Weights of a small mixture-of-experts language model, trained from scratch on English Wikipedia: 756M tokens.
Below are experts of layer 7 (counted from 0) of a mixture-of-experts language model. Rows are named router (the router's row for the expert), down (a neuron's output weights, with its number) and show model dimensions 0-127. Each number is 128 + 24 x the weight over its row's rms, rounded and kept within 0 to 255. Numbers have three digits each.
After each expert's rows: "raises" lists some tokens whose logits its average output raises strongly, later layers aside. This comes from a sample of Wikipedia text that the model never trained on.

# expert 14
router:159115101140113126110144111114117137113119100124133170150136102095132118129109111137133106094114182133164137172110093109119145109114132182159103115092079090097145141088128150169162084146102095143162119092177135123125163132088144120103141125148105174091147172122114112145140154125093112119112131158134147124130130141113138157139121152174169118154156128160138096166122121125102144126115
down0:148111137135106090133112137123114157147102127087135107128141128131093127132056149167113159138167104138160148126121134137089164108123078123137128122105111151165113110145116129116148092071132137166167127101171109121120105139144147117116154104153100142109143114147118179090131167112149178142147152120128129104115142148138114118119109109145128136144168122203164132110123137144162170143105
down1:145148110160123126120135136145146165152116129134159154109166135162122075148121138119102144124125176148129148167138117149120064170153168128139115111154136108165140122153134124130146122078133135139108145116174105097175128114142111138130135088119118136130104119122134122160156088077099080145124115125155151140083084122137137087110127129171115079110132139110135149098152127131096092090098
down2:143136147142116130165143147104124121141091103102169122130153130138134091120133154124108145162147139116110133115093120154099138156179132167137147108146105165099096155113112153169133165098131131110162137132138128081144116153129142146159141057089125104095125141124147135107128122128157124142137123150165163099129127130129115110089156087152092168105164202107104118135127082120129125128167
down3:143145116115120121110176175089125088129147125154131111120112114134136113084124153142086092106135103110136166110110172122127087134127081131155183123120155138113117160117139097133127103116107088153106167208110141114150158121146150115103121123161103114101111156117134123093102129108082148085149133107127091146145144130142128106127122147115134124181146088126161130168151134109122151149121
down4:145121138105124122108127160128116135185124125092169125132086110171132158123092108095144143129124147137133193166167116185150147120121164151154122152109157163136158128132116111076112117132114135144098160124165145130127159149118125135126087125115111082143117099154139095132072119146107107082129095138122167114130107088132147135127122145129108166113168132077154160127129138116136130125157
down5:093101165121142122156131107149146161106124144153117141121122120164111123165090169124154129087102123120098126153105109122107123148136143125111101135108125115143140126101126130089145163145149152128175144147132083122152098120131139152137118126077165108105095120133128103138099134148158157108164139200075146110128135098117172178115136168120114151144116107105072128112123108147127077138165
down6:105129128142137135140115164131139168139145111148125141165130131096130158149113160104124118156148116141136144118100129130164103106122120143122101105136152126131141138159180092146168080127091135169138139164120118198152152102160163092126119141182098102138148115181146101128098127177129144137155121101182148140146117155146175076103109104127125132122120112120132093127132170132159108133120
down7:153064090132114159140152128128133126113120116132132125125166150093180089158129106132146127144138133153087120127133115117095092141118119120123102112142148064121094145127119130116153105108133091122141109111116141150128158146123087101141160134142152119117109129123110171152138152101070185141157164154075150136136185106148142136109155169128118121097104094142135121104111091120101104114104
down8:143110108163089164145127093105145139097143127141131170173133172099130120149064124122112133117162132113126117129109140138111143101129096121152149075124100129125136126130093141134066151113163105092150107116134135130123182146157151102079109107113116114109181111114138120139112115126156141114129103118102121125143099169114140126143149131127081146112129164167182113120154117136165115177151
down9:103144121132109133091111177110180160148158117113122124148141117133130108138154103140120116106129171135124104165121147075154093157129135096108135122113110120140092080107101097123112116119093152135134104058155166158092167158100111137128153143115126117120174101138095127095166092147094140140123139091168135116132125117154128097111150141163170106130131160140123137168150138111160136140113
down10:158062126120084130111101114109158108134141117105148119116161149136107107109112098098105135105145167139114103121126113092092146087139155149121135126119142115187120157140117152139132094135094153168133151115152109135127127096127156153122116151136103120145148140119081148123144119093124128135151069123095122169125051092161081116143138111124136145145116115110129081141115147176118119103155
down11:116139137139137094112115107123123085123133152105123122109163131138111128102090115101094127098132120136131141152170084100142127137100122112149106136125129118136159085141118129164131095112145162127150106081111113098109149124122126081200161141089120100088136073157165124153123158145154152110088127176141126087142130171121149108157133136122114113069128136114110144113131138123124104135068
down12:094116135105099114148128115090176117097112137132136139137117179110094116150090115105123179141196109128130148119131139128146146136153123125136155120084113114143090068109093117132103136131107119136149125120127145149099151083129084149106121129128161143092141108146165110136098108115107160114136092104082116126135122120131128115125142128171122149107123178116192162159132103139110086101154
down13:124109084145124158113132119135112145112123141140122173105137118126150094093135136191117156146153086113153084126094177124149126121172115129134147099160133163165124176126142110138164107085141153095136140154129145141128120135141156137138096136089169100079105142169093120150152106141110162135145202119125125158128126115144122130100134133122099133104128174161140123101124149128124168132149
down14:123123129129119129071075130149122122134165090125110115138092117097129152099136130163130107137144115097129118116130140124129098134166162161199128062109143144108128110100118085148128137085125101126161142107160136131149166100169112142134105115179139126142105119142111103121166108149108091140138130142136169112105169134129127107158126123082153127104095161138143195125150123115109131124144
down15:166081109100132116139121156112120140097096150099094098162156134109112108123073117181126093145131107112098110128114142115094139142094152113167114129168110097099124099111127142092129142101125100097138123133100122111101113145115137156145139119094147139090130110108161126124111124083151123149160121139108072118135124168079132132151097160104091097157159123112146119146101063114124121142122
raises: "by", "fa", "ins"

# expert 4
router:133132103166107106128090102117121144118146110092091147077153109115105129135141119151142124105168098103142119119137157147140071129142134112070117081180145117135116142132156127093079127135125145133165092135110115132098069159115134142127117168137129147130133099161122113127122088153161134121125101081152160100098157151145127107131135099141136108169093149099092149112103127125152105151102
down0:071085134106144183127119134116107096121142133111144112110096120118117128075109143126112150109086167144129101139125117119141115098115108125140084129131170124148139120107110126101080169152155136083140097130146149141147124128112114124121112108142112138138169145132128151154104151148098157139108092157079142110101164163148094097088168127131137127119087082137119154146138156125131094158077
down1:130161130161106070121116119159074079130086144151124112097127095109140144140121144132152152118112140176113115120117110171137100077142148096134130122164146080097168121131144121119161116118118113112123135175125129113117101140171075132104139100132163175116117128110125131132125102125108110131109150146135109124100105182131188156100147143132103098149129139167107120113142140140123100172124
down2:131158119140150134091110100142141106098167153117102142169102080112143138131102123144180080135144136119152138150096132111102158168130131118131142145137140088150132116162189111157143169148080108119089092145104110145162141126143121046192118138139151126145128121134117187126145112092122106126130118159149118124154124120111114123103131180108129127144135134105139136127141119121148104141128
down3:119137142101162168086120129137105130116079129173123125088135096135102117167120161115087101099134131148153105134086134161133123112129134114135180144075122139128151132128129123125145144120144165105102144099118146095066120115147142133137159106116175175141162126111169116081082142132138125112116101163119120103119161139135114117136104137102131142190124095092125129142178146114113135133147
down4:117137149158137115102124136142144104146099137098120134121144129113159124130200160101110106133136142090128109142185108116136110114129100164164143135149130069119152116130119109127130169122110153209115114129125161106143114140089083119155129160123128106081178161150129132160122081116137123133122170130086127106124092146135103148152175138137140118156136095169123120112101153124144116147133
down5:139123126128179131102129062130085172131117103143117092115110123105119088127115173118111131130136136115138077130130110112125146120120161109163141121095124094140129140125108138130143123162121155085146155112105140157118147069153122131113118174090121120190106148126120130114129160119085164089109158107146148135158123103127096179123130133166138136114136131106099103127135140142109087068156
down6:116073135120135131123119110139136155134113111097166111134125124029079100130106091141159104092137171101168130078130136119141163128122170127163093105116131170154136135104138160121144143086113120153128122113144144075148158111133093121141130107073150147120121104126115130143144135176118149136124128138106107132108122164112129139097128145128102140112133149124127149158140098121127075114147
down7:107132095105116139155166109166123154135104154100073139106106113132118149081087108131140143152090113120135111151110156105073151124137129117146155158118126127138126089113135173116142111113129145152149132120123110116143110075118111143123127147125122130115128165154114126118121137111176115138130115175080132070160126134141118108135141157102087125090116061103084113116143093148169088149126
down8:156096161137111136157160134115092140179113141156140167153142158072121160143177126118147118120111148138089100134090151112134107099122133107144138140141125142080116160137132094178146106089126126099095102177149106125125080086150114105140148132139124081147132131143089104085143125133087125120164103116135101131128124120125110123124126151130143091131150092097075129147125099123123156140151
down9:143141147137132109103096153112127106123162118133119133163135173168111107138148134138109109157126113115065121143138121185118122141119118148097108102110126094155130114114148154110085074104105165117152126090114150126102136156114150128113135112095151097082081149096146117154130156160141145116134172139106158139122154147098142159133097160139097142155152110102164126108140085092139090127169
down10:127093145155107149132118150134143122130116171146123149125175155116115095128103149149099106138106141159134150118128124092097115105116084130155150126136123103108099167114111143112099108117164096077184150118122134114115132096130084151097117138104105113127121104177135140094151111061107123166153173117122108172112092136116105137121164131125130168110154131129119141132093117156161091090155
down11:131109116153083139143137100121095115140113161152139104075149113106128116124103105157110143133134131147135129153148110114104078116078093141136101107146099118115133115116186148097148139078145098182128146151104117107151134104106142130151140109139166144143095114117131100116104097120134106142122162111142131108144102140118161175170130131095106166162106138092135084118112099154116128196140
down12:106146105133125097113140125169116114129126160102096128173142140075132097146143131122128117176142133125180095121143106112098153144164126105119111126075103113150135114162145108117129161147115138150159128142104115153125090106135125092113097068112115145150112148097114099158124115125136134133118101171168125131079153140085169152163096131166136086117119120169166128082142106132125137113118
down13:138092156100101150102110164094117131130090100109148131084088136139122139109098117092167144173127156121138141125121155148102136148139168145141125137155114099130132103119110088140161136109114157144135125154171116100134116154161107103157095096141112136163137151143117100152176113130139083127124139150102115182105073160100110142088127139133170142092145104174118128141089129137129144147104
down14:124121135144140165131112122117110101151122076142113131162171154095134123105135110104138123113151101175154114078128129118117179126126140100117109146126174167122110150125129112128172072166153138042102100119120123154142118103160116136136154128151128098133141174108132147120119180156133159154127094120151137100115107119142101126127119144115146088136154102137088149152131127145131136129072
down15:175077135111154112089134119115135121120109113092158107123145097154101123128108147117161120134138127150142084092086156160105137175133150129145139124114077121142153130116161144125129141129171170127148165109163145109162131114188122101151143111151109150144079166129106140132116101099137083122156133137164150186115152154137118129138132162124149144115130109172161082124129104140118127141140
raises: "S", "O", "yl"

# expert 12
router:149129157136182138119116120112092122113094146107115170079116129136143115098182128125144133142128104156134146122147150134203145153166091126147135138121137157138161155149100113126113168123143102081099177163128107078168133154118114142166128168184119138100144134121133161103139139162154095104127140127135108144153162128124120108129134151128102087136139096142110121113160114100151115144146
down0:133106130124089133148126106147159127156113147124114145126099129121146094121143160138105143109117129113165135121140147129194126116103076114123112158093130137105150100104122127137160134146149125112130158008151151162088131144098125126164169124140102111167138111129122141142129143178101096126092127118108135103111108098109136187127147110122091099162122132140149137134125109120135101113122
down1:161129142133114093115162164134119163203135103114138124114108134116113138156142139130156150075156149110106103147145159127129111170082106139122145116159136167124152128121133137137107134118159120125125151094138121163210101142138085101153115160132117153156106111115100146103104128122149101115122100072105105116114160104163125069139147114159120127081132151134121119143129130152134151103139
down2:124108154076157109147125120144110116127135112128119168148096147100134119149136150165167118141125128127141121149120120110115167127112162141112149143113129086106143169178059144107130131156094154133135118159137150156109095135135115130130135131159122161145058115116131142118154117104160183125168155102153151145147130120134141133160088103166095131169082122108120123129086156105102104126092
down3:081108129131140100135122081135205118102139113088105144116156149162122161101115096131108101139130179121163109155134118133116153135157122150155107163085133132096098107123103152156124130084161155124158137129111122118117132114144099107123143116118140146147107079172118099139119110137118126142179104153150168126145130124114149144122049116138114138134148150133130139103106176153135113163126
down4:131126124112145120129111130111110094108112106138137121155173143135148130130131116130168107112113077152094130170152113101121107165162115133115060135143147179143141149110127099116145141138150124131129095133115153167138096152159147145167108091113108132093124133154148152111156084132151103123154095143149101118125140100122140128136147167132140115102101109125105124049094061099138170139119
down5:108170097125128126147114095143127073141174137115126151127146152150107150132090133151114140136125150127116119162128177090133150109130108083108148102078143136082104105112078120129118109103125121124100104097120142118078130149147107130120143096126146096156162103098105144137126125136154116166131102097121113128138111078181123087159134155148121137122126124167171172139160153161134168113123
down6:142117125126133105114151148113121098110146114091144119097122139112121120175134117155094124094186154130137147173111133103103121155134145115150136126091165132139161121138097169082102136136138139120167154074097107154142127138139114079149145118138112104166100082115070113116130135082128131084104116145172115139143121143103181128154138149154122145101142141167130155130179155136109130115115
down7:165123163179114106160143163118139128108106154097120126166099089102132133105142151147135166108111139150123114106100128157129137096130125127150168140140114088100127120108155130144158153141127088120132141201147136068204112153139188167102095142177137147118107152134116141091131143140148153112163129152117141121118108094116144112096136128108149155135132124129111115116147101109122120135147
down8:139121106166124140093109108148128121140129104098113114111154174140174180136171139139146153119129124166134153109146105107133073129158132138105149109107147138131183137129116157125126123132130134135147114201123185156096126128172147138117128161104114134132105093135087105127154151118103088099099133132106125160125128097152158103160139166072114112136114122143136128116133162151134115092172
down9:118146144125127123122140104167151085094112118097120121152118100123093144144156154123164104120085097095147154150145107137148058129135139146146095159143186141164091142143140072138160136111132128135123143139133094150156133095131172130129157128124094141142117076159115118101131138115145140122158164158095131076118131125096163132167174172087125124132126135162111148130150114134129126134145
down10:140106117121141151108121100158151132073139080131162114131107102100155116086146135142156099146126096119141122126122149152100108121112136151176139125167154099103152152145182118164133131096129123106113156198139117114158145182069118111106094106119124116135103160146122140111167117149099138108119150128124123129147116084107124120114123157098132112098121140124115074137109102089173125140143
down11:095146157129135123132115157116096184130161133173140127133160134175089099171120136170106144095144144108108126125106124113131160135111148137142144118124123157149138094134114153109097115141146142157156144052136110079055134146136156118102135134088121141107129162135118132149117119095138105089135104069152106119136150148098111163123120139121122129149130144143125144133138093121078168142110
down12:114133157114127166111128145091092126160149089151111131092142092115113167145089130134098174129121165141131119103123148140154132163131157122097132168124135103116189142110151115152123122146124161101155095231117136126107113136159150153146105098134147117112127114103145140127104114093124127156125128105135174109128123138174139155109123091127149089132136124115130141133093108146148104146172
down13:071122125130117098147130120114160134119132125108132133142154098183086121139102075156115158114106166120122122162092163115127122155147089122082174057155110116139097131137117145111094139142123128106173116083111126100127098094133139094119144143107109141138154124148149124112129105155164105120102081122106120091148137134118127092116117137146099110151105167092138091134124120082116117133148
down14:135118113153142163170102139136115151114121165116107153092114129140123109136144150138141134114125138120099171158104161116112153135126141107112128144141126088101110110180090180114078125157173145156096127102130128095110139097120073138171179126129105103117118110115105124144084141095161118121112098128125132130184086122118119132151132137164134082147141198135134140130108116097116116112109
down15:114128108142168096135101147108194153152145126125168116156107148148103135116130175099170093128118141123144134084089119101123117088154117153176110150127130118140130141138143151131112124140137116102100123173144134138148132078139082126111058117094144145151119161126134142096098089118090103095140135142150100178127139142146102149128129142157149135117074145103105112114137105128150125161117
raises: "s", "ship", "ion"

# expert 11
router:129129133133130135108123117098173119144181159141114171074159161126141146173102151160115137152117148125125137159201157153130182120171135103128118155131132155137163109151109167158139114095138176123127131133126112091190130118156090153171164122094134133122082094099125138142136113142123105156123149165143135114141159137135127130152132121119131129096102157106130148121140152121105131156130
down0:142121134123135172122136091116130140114123102122118097118116148109130125123138109126146163092146119133082093133164136114107088141127161131122168135119111134103114112136081162087087161130143127118169143107080128126112154121110140126094160161136157171161123067099146101156182092126143184157130121083107122133129128121067150125154095139154120157103106110139111108153111114139137164121121
down1:149147114092144173116151129151115125140129134158149154147120126166169115127163176115122135110113204161148092124066153123120180110120143117080128132119112096118122126117120134128129162122149112131150160107115122113070127103157087129165140159105139141087102127140145137095136105113161115081114107116115117170162109179112148131133151156160133140156151154138148110114128136119138139124096
down2:161124080116129124165142137105178117133122124164148123137141137119126131156133172126140150147161133146120129140092122153159148074113134116122128130118164115118095167141115107096077170092139116089146101107119075125147182132110107117099122108132158108175136134139146138080119143105170143102113111128088133158161107100123128117136100126142137133053138099120106136158117159120093122112146
down3:120097139142139110119129103117120146131111093155136089114153116125091088089094146112194100128118134149218140134134133137145159118131196104104160129088128126146127139110112136153101136135095129122116204112089135105145140092148128115134119108151115131126107144147120133100127134121096136116129135125118171139140155153105089110128162142116132155120080149131103095102111093131133083129123
down4:114099108109139136110136110096131129135112137096139132141132147134102119094119152136114123149131141111126110119090141099152114114075127088142128091148117130122165128163121141214078112125085105133117127092087173106135147151124127127142117122164101171156156112120097115133114137118149136120135118104160161105117135138108142126120104124115171119117131111187116090163162162057141080126118
down5:114156116133118125147135164141210113184088112139128139163112131159145151102156146156111138124124124149113119114138144126123154137124098136118145104096144121133129125083118124118123150179133166165148097099111126132129148115144098157103148137130118187094098146197124118094127172103110146116127136118129112123146116135116110073134186134094117105133102159165079127142148158115125126145138
down6:133125129085103108091119135091130077130124155103120100110153119158140200118118109149140100146137126140143157147172099146097078089126098166123156103131157105176116153106163120140164101130147128116132095105106114137103126166092117103072147147135105117122115133154110104108148138113140108130152100106153153152160119094128126124171139144143135165172136113126146134159108154094159133128136
down7:142147151134123117115081106124165144146126148144097096157116112136124127144134133101106150150093157177116151123153137139086157108140170138110120132106089105149137119112131159131091139098155092178144126094134156109087126113113088124083125123111159133141088141122155110140131127137169096155143088130115132092129116190119145113120133116142099083137112072154181117134104105107134087118153
down8:145140108130166141163141153142107172161091156101121102091124120144121125106156155078155116184130134129090135137116101126152095176138131061116125129157182152126131131113157116114125134067119175114143118112123127167121128136148117160160145123140099144115140107135141104126078148097118128098118119186116163094104173130105111134158105114128133139117127163140120124145130099134136093102133
down9:078149156131127115149144120108117137114139150154178104138146123131142105152144112109104119140109092108144126145121111158150121107106123135114137118126144130161101092134125139101154185153108115116100166015132127163115135127169174111139063135129125157150127146118139150138177111125139150136128108095120134126126148102120118130155117152144114081131125110113139150119162124083148133076129
down10:135105104132144150141152158099103131169117130115138126144122111155130166124092166151141120131116142148109165132165128132150152125136083130152115146117144141103079139140120131121107182105089119092155098125171169094139180165156137167105133122130147126146104115139109114171166140099122148134140183148125120083134129099152136116126130142132099172140133172183106134162157137083152117137121
down11:119139132124098111090134095100147086101156151131148148136147129124092172167125111089093126104120132195098158141130146121138145094144140111123089100132141119123115111163164153139121107158129127144158168191139126090150116164151128163124127133105164127091131123120156125081110080139158108146101146148143139124143119117138118127111091104114116152157117127147125134119087136141097137166065
down12:119134126139161168118146136160064122111155100093115089100149143139106114144149179185109108158107093141145089154115163151102139117150148109115103186139103143149165159137112127137156159147120106160159175111121138131139139116137122112135145128133105122154160104138171132112126102160141108084130138147093176134087119166129089083125131137124107133126130131137092109158102105129144129129134
down13:083092120094150146159127158144109124122096115105118138121095127137155117160126159175111170159165150118179135110112153087080147082140111141114125138141106109138102177158113140133138134147128083135142135149158091141115121113097118124146097114158151120123096082133131117145132119136142163151121126092114115102158099155162142138130149139088109119135146119115095072144159130132140104124061
down14:147116136117088125117159137118125140136139124152116136165160155114136141104134149145129119096106143144117152158126097142123109069101146148125182096108107125133202140138138126112150118153105132099124095083180086083117127117121170138136133161125131192139126130108129160121148107148139144116098148116152112084173109122128129102102139095080130100112157134146135125079151128130094131109090
down15:129092163116136102114145115128192129130141154135140119135115109146118121122087134137133083142157115097117082140113162164148177118121124137094146099161129105107084137090131103109124152147134099116095153180102154149073120101148112157106126148161156158151138124127142137129108115124134055155100147168145121154089157142124113164125110110097106151139137118133111152159122119149120097119164
raises: "lan", "la", "las", "met", "lu", "les"

# expert 3
router:110075130151100128139077081084128103119155092140151160119148136150141140130087154119168103101110133113128122137134164146119143094158151094132169128111129106145100094168103121142163146138151145134150089110119120130190124137096129145148143124116101125140130097120148144136174158142109135180100142147104124135133156155092131148171103121148134156173111118157164147089132120173136134136139
down0:113135131167158138128125158158143102130132152151116135122109133130130091151110138117162139165144123086113108129121160132094134133123139114138124166141128108135075122128128198070126115138157142128147142071132123103129142109121106164166122151135112141145132100133140105099114070090121187106132135115144122109168153168144126096129144122122110116123143203125112134121167102130149119065156
down1:155138121139120120143138138139132104118133170186150135112127131139139105131124097147119091149110141119153091164132089116080102164102096145156142109105138107146166181120083101145136126157157175110122085118113119105169129135121090120144142120104128175117158099152094158098114172172096141123117133153134108154156105147095146147145103166125125086133130152096095134091155121114120124143139
down2:110147149134142085156174118157134122119115135173108131144140129142138121110136112120118120104141096143126118153095080143102139102083128095130130140115136116138127110113143135120128133158094134170132150066076090163048144147138141127116142142128143094091164137120115137110109121111115161131155164108182103134143143167166124113106155144104125128122177132096101094124140108154149141178116
down3:138112127148127108144122138121111143143118147116124140125158131147099119129107136173139122146148130168130131078153114110101082118133149149152163106117117118117080160122153097127198101115137158167134097190141138166179097109112108126122169141084105142128139130130135137098119103161151161161109132104099112123081146126145153113143142135066122159123100122102146120173123140156091164136131
down4:124146110149116127120145167116140147067138163120152152087171148147128125196127102159101153121166163112095123121121127127118135146091138100102103165137104082111126122101128159141105129166113119165119133137132105175115139121119150130112138135092120098071159111112147109161147171155116153148120097134131112138128067149114137134130095124142130150152147161131075152152140103139143129094105
down5:152132145129105104151185155116126129120098070151120127136126131086117118088102137091079131095111143110122098104130119199164118101132170142114139156153143107098134150130125126114141130142122127163113112174168125123178131127136143129116143124176181173128139141141094130110105118118148171118156134106117107115130100128124160117106132089132134161169129092093090124132112135143155111111169
down6:097118111124140115165135136137115151147119179098067149103148105136144115148119127106119136138165126137119111091130111112099095139133135133105125106165122088118157133155109123132090125142123157150125081047145133161078139142105102125110142146148128127159101156153107107180153105126197101112126148085106140170134138130156123118101177126139095115096133127105112115123141133131113116096153
down7:119131160122110122109139143119090100094119164180106136153089138127109151126068132109091142089132133146137125092125117083111200147137068097093134154139090136142106141159125139138100122094121117119112127175109156096140126123181125162135164141144120134125094134139116154112156157139167132103114139122146115119152151152146127132114113131144173153113145138128143191133142124104125168134103
down8:113125142121073119126145150140147169104103119110126138152122128105131160149150126113131167087076125112116162128134141110126147149148142168161148153128117102143098161165167077136104148132165134106171137192129130090130101116099112160147105142117159157055175118152117162107126117116128091147140148147108132134134114144171130124074095122112136144141126117116133121104153103162118116129139
down9:132138153144121121128120092181120062119128125111141119084154132114159133127152095122106131138137133108115075126101109129119143152136130142098104148116117131154123139151149110110106091119123195157111101099121126157073125156157104118150143124140160141145118185177098164118116130101090157119139113113139109073127107142153079128143117115119137109134095121122122119154189120151138082144146
down10:133131132116147107092163116139103150133123099141137113077120165157133156102145112167135112123138173116118152114149097108140151088103151153146152123117138146153133112128133153110178101134123140145110172085114124146143121126140165130146149165163098143134153167073097123129086129083111122105114164081090159158088135155139133083129138139106134143138134131116108092076122112146134179133143
down11:152105099148109134082094112130132106135159108139121143121146109140122147119124104163138142146133105140138146164180124097097149151094136144154082118125118093094122153129079122129127169114163102133158162140159107111141151172124149131144153104172119127118113112167162132162171149137119128084168159144135105109141094127093107109131133114108168118130132119100105137131130122150106158124042
down12:127127137118101114165125174141128160104118113151115107130136137091122081142125118137128172113122125127135121129116092105131118116153124113093102166072152148090158135136148166147110153140095142146121148060140114108030152124086117120161116121087150103112120131071119129150132114153126114145135124136124134113145103141161135096164128126093142113161126116138166167112124107129128103107088
down13:161115142077147081116130162117157123128163156177176142134117155122140139144110129140140158158155130144118146122108120109098138114111101153155113136186096107124126121144070095159128134148132165173162077090135128109114098122112133134164110148143124093117146142117141092169157126135152107154113126149150097120126149121145103125108150137167168175132095142116161155103119162142134099116141
down14:124137118122112124097101162079141145174132121125146115132148142118113153141122162115179163120122135144103101113116150103112123155161097102125122165121121154163118134142125128118109176072158121177092112107108142166156155168164116083154185133110112128155122115106106117146127159112141108184098126141136152111122158172119127170121141113163111110112120155107139116122140165161131117159100
down15:131128112095121116133108128095145120156136129129109147121132153149142135125075109169113127165164141151116142154042131139098137132111136088126102120097153094131123117134117164124109074128078138154116096048130136121097155120122142150152126154123090118126146125151125151114137143124151106150114099127128137151132152126113171138180103138149135168142111132204143125141144126111156097133105
raises: "ings", "ations", "ander", "ick", "ipp", "ants"

# expert 10
router:091171097125107159101118149165125117142125173118103108128096100132105160110116156121099141131109135155124157080086166085110107115061161118145116134105128114107107116135128146099109095171106125152094126116099123131115108126126138137136125175165119108120161138157147139140115113115122128125110172142179086175098118107137138100119157099139139159135078091153105144143150105146120145152124
down0:095107138104146129114081149126100111129099124096103119179142136149167137146167150152119130142118071102142160098111136145150118118057170116099161170108180133104163149165118105131130134132132136147120120132142125116133120106146120145170177112146114154091124102092117123138110182152133129109133085169122102110135124127091131129133124079133117157100093127111153120159144124123098108113116
down1:065130125124132141132081144147187115138140123141122169095173141119130138178125096102123119152134156167137146095129101118125181135129127118094159091128105120097142099159132107130123143111087113159129105126131102110118114150130122138152124128153130163141162134117153122075120136132129083146135163106156112150160107137152175107157152094141190157147096124152109155112114087136145148148133
down2:154143152132102122104134140102110125190114118111139125164125137146121138111133112134108114127119131122106128145120161185124158102104119155153122124153150186115138148175121083178161109108103143151164128139177132144164154126138156138099106122169124151136138135169158109117143133109101115178150088132153116109121138151142137076138151151123144104130151135100113085116063099143170142149134
down3:146158154145105136135123088123108100161096119106149117103155108076119114104150143114118116183159145109119166124121080136175125128177116117117085168112074137138168150142142124142120172118136157123089123127134125137182130129098156120125116153111146131122116141181100120141111133149093144119079174113137169146062141115123129137131121119147136104136092122144136158141097126137116146159121
down4:126160109119132141093102145120125105159165075118139160087090136129108151143143156092150147134200151119140114121144130140099142132122140135089162135103118122149141096153152164129109104129120154137148137122151092171127120153147131117140118090169158103136111098147112121111100116133154114152152154156125178119117165128129092099143101100122114124120112183180106141114076109104132130174111
down5:127124074144126122105095117167120168129160086123109132116159112153161156162136112183119126166094124154126128156126134093103104123119167141100141087093136151129130141161089165171122139085140138154135133069144114132089156127148114122097129142120096104119165142083140145144120141108110154115133095093139123120116111110121136126123085094113132181107127130155106179129131140138157108152105
down6:110125137137163115072092103117090117149116146126122118132101141108188152083132182134144183141126124120143119130113143064153142116132108105135117130145108108106148143141173100162128121127140126113134117137152160118086100124133107130119129121152122110101139143158142158113176141153142116110097099120121075118093124103153122123165107144151081137153111068167163158098095129108147119117126
down7:184111096149147159127131122148171134133127079134124153115139129135167112144102113100142118090101128158157104130124092132131178149105173155123158119121105122126172106140102113099074160144144146144123125088155144123105084145116114141150122112154142134168141126104144159093135150157112100126122094094187116114127117117146115078145173078138114131130114129141144159135128120098116084099127
down8:146079164082119095145128108077118118082115127114142105135094118132201117121110119112133128077108109131112120167129128106154091138120164125122104093127133128164199117138130121139167126140142105165134095104108172120132105093153142145122094130114158125118119120173134155141129103152142138131116129142104133077135119136138152193145114097162160142125130112138147138088124090121140134111122
down9:139086152090101152175143124108134105140129104129139155122122078118141146129156127122136140097127094104134170092179151133078108126152134111136141095114125125164136112079131118152125176131110145136111142119135142091081122078098112133140163122113105173106142145141126135135151159108159114110095145164130125109160125113132061107106149142112081110129153166111137104162143141135124175115143
down10:126131119186140099126126143131086152131096138176095132163135103153112150141195135174143115116078092130131137139117159125102094114134134172106137115125141118112153142135172118146142117121136120123126120152130085147160133096177147084137144158120110114162150138105136090112154111091077146140147105128128144092137139097144100106139136094134124141160143180130104102115137093150170142157127
down11:075117134111132116128126105126095132135124113116134142129115122103142127101157124150102124156136143144156126120165129128116075092119099160114115132131120097128126100101065168150122084107137151130102148097140148085098115136166140187146109109145110113116094159148158093176114139129089130125146119100138121097109127157067143147154112160143194109132154134164118141127118164119172136137100
down12:127148140134145137157100125134174146116150124137113079142119132162091167111106138114174120134129126100120124124093146112087131103103137102152111119093133131136102131108144115179119127115098109146104128145158158121159147113157118149112150128106111119109179095128109147109126097182162101130165118162113062123112134147098195081140170135151103150129114126111107131106174144127113149108155
down13:154126132151182141165117119119139124108085115132180100146114121148152112118135105157123110126117120107133136096118106188145101125116128107184120133167098128133146129119137116185130164144131078107127146182108109116164107105100137101147110101116126117171135135123101104145157126154156071103134120135131143181126151129161128122131140188125133134124169080100152122100131120116134159120155
down14:151117107086143122133155104138124115154138117107135183144148132126134154146109149116119119147107142129092147104114149132125110121141129102106143131156125125101120128102151128187161160122107140180122140156130132180144165124147125169141084104133097112169132140149139097133124111151104117106111089126087081137151141170111097109086175118150122121135087134167152102087095109116166129181157
down15:113180107084102129113154098153150125136184138160156110107136125158132104119122119169129149158158140146103104125161091096101103109138136099134154155119101124136125121105118149090138103127143173122144151052115111128097110149087129123130128130116162142169099129150130135122143095110131098150110138119163152119105142074156097105113151136161079161108112151099127116130141127135158089103136
raises: "san", "he", "se", "sha", "ship", "sburg"